python train.py --n_layer=8 --d_model=384 --n_experts=16 --experts_per_token=2 --d_expert=224 --d_shared_expert=256 --activation="squared_relu" --moe_layers=[0, 1, 2, 3, 4, 5, 6, 7] --router_score="softmax" --normalize_top_k=false --routed_scale=2.31 --balance_loss=0.0118 --balance_bias=false --router_z_loss=0.0001 --init_std_router=0.0271 --lr_router=0.00114 --vocab_size=8192 --norm="layernorm" --norm_eps=1e-05 --tie_embeddings=false --optimizer="muon_variant" --lr=0.0105 --beta1=0.95 --batch_tokens=32768 --seq_len=1024 --train_tokens=239100000 --steps=7297 --dataset="wikipedia_en"
Below are experts of layer 2 (counted from 0) of a mixture-of-experts language model. Rows are named router (the router's row for the expert), up (a neuron's input weights, with its number) and show model dimensions 48-95. Each number is 128 + 24 x the weight over its row's rms, rounded and kept within 0 to 255. Numbers have three digits each.
After each expert's rows: "mostly gets" lists some tokens that are sent to it at least half of the time. This comes from a sample of Wikipedia text that the model never trained on.

# expert 11
router:130094080139159122134135144114137139172088092090190116129152148131100107120130130146127122128143156137135129102127159090118124138111177131129100
up0:116096134126167119115160083128114135120122125141154099127152131118121115147084094177095156143119135157131164103102137106111151097131160173089141
up1:134094171134161151144107124134127149094199115114122119114155136113109108149128152113116102150105116093074091167122146086139084163115110149161124
up2:101122120133122147172121115126137125126122117132106139155119093143167106112143146107106136177115162128104124134114122150094173136107108118133070
up3:118114165142135105140120091118132096131097139139122151153129122179129140143121123128108123141155126125140051126140125120104140088112161132158155
up4:126125086137102120147188120155104115096146111130132122103133128124151131108118135131165152173101132106120132125100104128129153102073093125145157
mostly gets: "ham", " Bay", "ford", " Lake", "ville", " Michael"

# expert 0
router:129143143113143135138134139119120114140065106092160149108132138134115104187121090158122125154075135169139125123150135135118142140105151116126120
up0:179159140145116132092092117131181137116146145163132157133094131130132107107136133087089145111165076115157176119114158117119079132114138165117099
up1:133170128094160149136146139117105091150111131106125132135124094135163189139146141158137143087137152139185099124119144144085089094141140157123170
up2:084134099111118086111077154111135126143122138114110160165137117115133115129142141098143130131136163106134161102128137153078105115130175112130139
up3:114134181096132152105149110095140139138141148110121095145168139144133140124118100107106093104134106107131144173135109149170092131158155118138126
up4:132110120121116126097103167157103176134151148128145091127145144181116106120122166154115137143148110122151098139066111132103099124139159148155127
mostly gets: " Co", " Cha", " rec", " Jo", " ch", " Re"

# expert 10
router:136083084140168137161156127083138101178132142130176164119130144129091148113149129135121065143155165131140091095151168116130128160128152072154131
up0:090121126113118141081125138182142113148116106112175127132111081116159184073114142116126130138132089124102137135154156092093144120122121103097147
up1:127136137090179110124146118093081143113129145163150111153112122147124107149112135133165177156113137151139151101126118125141137162147117155092082
up2:105116105087078141127149109106119130112106183134073101122155145150174143113148124184112128103114101107131128170090113116158123100188134120098109
up3:143114104132133105146136148137162123161158117173087155111113125136159110117089093139142104119121136140115149158081127172128140165110103168135123
up4:110147134135162119167154113140159161118163117159112146138108160141139081103143129078129106117088116109132142106162122121137121167119129127195108
mostly gets: "ä", " Robert", " Michael", " David", " William", "ă"

# expert 3
router:110115108150153146117176135142166142184100101119164164156118111135112111206146110124126139153118153132158146135110145119129139122119140097118133
up0:154101109105158145131156164124134185114095124124146113128124119134147150154133168103143107130129134122137149092092108091103119113148149112080119
up1:151172149149104135112085119132133134131121107157153086174120155151130129154092126139147116134117142159153159120120097124098111099191134129159090
up2:095156109097124141161129132146115150127122127102131128133104097136167132151157184133091129129150140122119136138144134098116116126168160117153136
up3:166143134181132170120195130153157097125113145119133156121134120121122154136123147129114129119110158122125148127133133139145116143120177116057107
up4:120111143091106120107108098075110100136151112070154169129114103090111123128173131154142125093129105103158105089136113145178165153136167162178139
mostly gets: " Company", " Park", "ș", " Jones", " Williams", "ć"

# expert 13
router:142146125109135141152149116127129121118083095087121117199161133137105092123133134152116109133122152126112113092132112142135139131127158126129106
up0:138106131144121130106097134122095114153156157146135142152159134134125115132128117124125083101130159166134127104130119112139120123143142132158125
up1:158094123102105137118110132113151130153115135168137153143117149133111136145156172154128124118078135137154131097124150113113091128121107124096153
up2:135079092142157103128125123155105130143105117128085139167081132138122122144147141110120150127123153125071070072141115160163132119150171186120130
up3:142159117133155112136106150131141134167084143092123117135107127169108121103152106158119122108141119090141127137098093110133150147215164123141142
up4:130138122145157153115121086165127114141119124100091110138137156160169110136151113120113089125119123129134123148145105095137143182105125092162121
mostly gets: " the", " his", " The", "The", " their", " its"

# expert 1
router:101178131088137102158123075113127145124124153081156159141124169130155137148081117133101127153138135132120127122177132108136069182106148096120104
up0:131140116128170177199132115124139087170169107140117125123105145102152103150155129169167114102148183127121128140194107127079070113095141073094138
up1:103154146125096154122107128103107125125111120167091123126146137149143112175107147153096104111118078061127176147153132071097159123161104114109103
up2:126151115174107084103151093091115103123126128124164168137185131177108132134117108090123127142108139107126138159119111117140100141080093107154130
up3:118115164171161132142134132148081111158132130133109124133158160137116093143159164119102143116124131122085131133201105126145100096119145148128096
up4:127141123116150118104132116147090128164130094122137095107122120151134177115138130131074109119153137101145165158165142124120141094121107104128177
mostly gets: " to", " and", " but", " between", " over", " when"

# expert 5
router:104150131140199127120155118098139118164109116083125123192161163110149127123107080152104114185103131139127120143156128145066111178084150169131094
up0:160117096103104107102113172098176143142119077098097125132170145124138100136138122112154119148122131122154103101154143110152163134149121117166119
up1:133107216119144133155105127085156119134135139172120121113105112119124139160145132109109146143101138155141155142117158166140127133115105168163124
up2:125148165145095134107120112117128121100197124158178143110119118166160130121103116155120078135129161107117120083126103150123147106129142116111093
up3:090148150136146091116153099153169127121131130106144160123067125136100109155140126131113121141162115147150141099134123152129059151130133054077132
up4:100096077144127098182159166144111110143122101107138127164118106120115124103134137165134134154142119111152076132143105167116148154101112157099118
mostly gets: ")", ";", " ;", "\"", "!", "”"

# expert 8
router:137141068138141143116145151088126163132094106124161125147172131118134118119096109137152134129134130140148090103111152148127098137095112082088120
up0:145097136175142125129121148109130126144117133094138113082148169171122093179134142128160094118114135111140132115152130131116127147168142095118134
up1:128102140159161134119117090087145097149122137121147084163138121133116140132122123141109145076067128138161121125111131140135143151132142098123126
up2:164161116193201110132131106159129130127101110061141126161141126109123108100109147097136155165136140175133124113134112132113129132110131093141126
up3:127096123152131111118110173130150150141128119105137145129146161166108102112093135127135090093073141120065138113120135106118111141127114103086155
up4:122135154084109168112152152128086187154165143110141137166130113127085092129150075141127141131111143163151145137121145131097126101148150125102115
mostly gets: " he", " had", " this", " who", " has", " have"

# expert 15
router:155149101164119114132154119134152149158120121126131090146118099144082126113133100155124148131123182155158078108109141175085084138114158146084137
up0:108080124108115133135135109122125088197104153156137142113151124093168106118129123121121150159127132148136118133146119124096166127109111123129098
up1:124102165141116144155134108172158109144082142152101084108083159105101147151093159149079141113137100090107166107105121114131102094114147122113109
up2:129123128130117116160138123104128115100148101134118140127102116086135112146107114100155165153142112113124103120114132132131134125120101151074131
up3:147145100129130112163146102118162118143112147102117123171108125150131122118102153144118164108146152168138099118161156154092140112130132147123124
up4:108113124151114141143107153124138147146146143156150130133143144112105145149179106139137139162161066133090128139174136075123107134136128142116062
mostly gets: " family", "ration", "ment", " city", "ation", " government"

# expert 6
router:136123140151136118140135112104116138163093101111156115104159141101118185126125107163119107110144094143128127107128108078102115136138125166119104
up0:131162064151083137144142105145163133115150097108147122139106148104123120119117140140139149139194139127117106175117051110147112105148123103101105
up1:144115138162103182082161101137134149135139129123138107166112121091115133123140146178125150144105143104146093131120112124105134166128097170096150
up2:146110111130156127126147050178146159175089136108122132157112181083125166109129112149128135097133120150146147103157123123129125136146132138147129
up3:139122105071095122138127123137113143091110122091105144162173151116149108113183136138121111098133154103133120091117117094103133158107164122129129
up4:173146148124108112119153111123166098100147110146134131135130134105105144110130139144125165097148130128154124149175104112108130102131184104168145
mostly gets: " United", " American", " USA", " National", " States", " British"

# expert 12
router:135155107152123145153175112140129139124109120111153110119092152129066100145104086143119140142139190145146087155148125171104098164088128167128119
up0:079131116153152156116115117093181147105106139089126123156092131130142133113157095117128124096144163134149143135108122180106125141138130102153147
up1:145113085110089167150149137149147107140147131110102089091124147136097115125148139160127145149155145124155102139125127157127158093139096151102101
up2:112113128149091151111112157126141126113106173128146141099129145119146096095137130117153130086147118149085137125103130129126118126122109158077101
up3:123132106115150136105118093117140169143076123133118116110142090141095097135143111104160138115110161115141145126116125099121177136119162146159164
up4:126158119148126121104111123099121094149140133118146137081134143138108144142073143166147147145176112143096125136101120115112110141103105107120177
mostly gets: " part", " use", " out", " most", " role", " rest"

# expert 9
router:127131090119140154142130135114175154132077108095139127130125136178121129140135110135146111133090148151120137119153133110173143118125127135115177
up0:124124159115129125122136099106153110125129111125093177091111157128119130148096095107112099099107139120102128133113114139143107146145175147134143
up1:152167140119182110136140126115111125153135139112099127187163112139125111092147120111147084121087115139137115153132146110101111120153141194193114
up2:139133113117106093134106132150128060121148135108115161151111123121145167128120127141142128110109159105199161149143110104115123110095113103085146
up3:140135121149144127127109150132154078107099109135128144137145115128116107126128102099139133171100117097105110141164123135153155151140121116125149
up4:106098119153151140082157138159142114122131125072140116128111169137165123125150142130123109074106112127121116111104166150155094139157119139132106
mostly gets: "=", " =", " 34", " 184", " Preceded", " Website"

# expert 2
router:112118114142126126149121165106123123164123118124152105109139128140071123161101113138138121114108162142146134108130119143098110147137153147119084
up0:119075165095114138145099136119128140142139177142133112124183143134145124123104129157121125146129100114094129085177103138153130138165133087146077
up1:116147174152146123128155148143122121148109139131140117113140149091093124112113121175119127118105162137136152098158143138089138156089110126168134
up2:125097164118151097141127120156153105123159109096073149120095130164123095124127124146107078127133175120105126111177167109125152144105104146169115
up3:139144123085147123121140125128146144166125109122136181116137164107137145112151171109169119119098141118109171119180130128144162162126120144151106
up4:118137144075151120104138138134093129152152158093146151112113101104103171111146126149140073092114158130159109153113162137137104128190169098107131
mostly gets: " m", " km", "%", " kg", " points", " ft"

# expert 7
router:157153177109123088137151157121121145164116123120129142151102157143136139120097151118094119159104143136137120134159152177117116139135135141120084
up0:133109114101150130108103111107115102126180118098125121108098101109151108120097116148122176111128137157155121132113130110179110119122121179138131
up1:130116172123182124141116095132148140112124150101173098150124154160104152127108150127099165088190110117077146156109121101126141167155104134127137
up2:112084100129128151131144148145112095138119103110106150143113142173122113138098151123164087108160142152121161098118126055168137129164101101109135
up3:091092160226145148154178079156097131121125113122124067132116080140111127138125121149153121132109090148113171094123142113124103126124132182068148
up4:111127146160113137160135151091104140098169145118159094135159138128104119122146112142143119091100110152158119131107145125103066129121102131122150
mostly gets: " is", " as", " was", " are", " been", " became"

# expert 4
router:139163099140130108154138098106120131160139059116134140124109142134052164168125098174124125133119081124092129147125133145098111101107148108145107
up0:084105097113146125107173149134077157130173122100177106105147183090185128154121137090102166157174117075123150129166156127145118135133126127122163
up1:132155127152125131147161134139132112150134137144147123134149129123135157116128139156167116087117155127106128123106103118098112101154197116119096
up2:150127087101099192130121139105144100105154136118134113140103122123156066124118169107175122141104115143144102122116141128110107123089121069090097
up3:098128116079111114140108116111136129102064136140127120102150150110137108144116158149111149106188130133167125171154166111159143116097163134157195
up4:092145113099100129115138129125113117150109118099146120137150146148110115124112145139127111112140104114076111126084141135096131127139139116123114
mostly gets: "\n\n", " in", " In", " 7", " 1", " during"

# expert 14
router:137123107119132116141132180104133119139085106099144130149145143100084116180094107129126108123120205158116141136140165141094144134097126100146179
up0:162122123181128148148141072111146133127109138126116104124126065117127146154153147154159142105145126141103139156073114125129124099119069155095107
up1:157160103111189131107128173134145105105119068153091144151066114160085114112125131122132149141142135129125126089134074131080137103113133110077163
up2:143143139093153131132114150079114162121113125116133143106116146095181087114116121128111145109060153171120100133142145108127101116159159119140137
up3:135136159133146118133121134122133130130156138105134143126092115127124151121134126165103157084174142101118143122096102097128118137119098160096146
up4:143112133145133123178122129092124164113126126104148121101061117117133158132128140137158167151111093158152102127134119119142138119113107148121129
mostly gets: " Gu", " s", " un", " Pi", " co", " Me"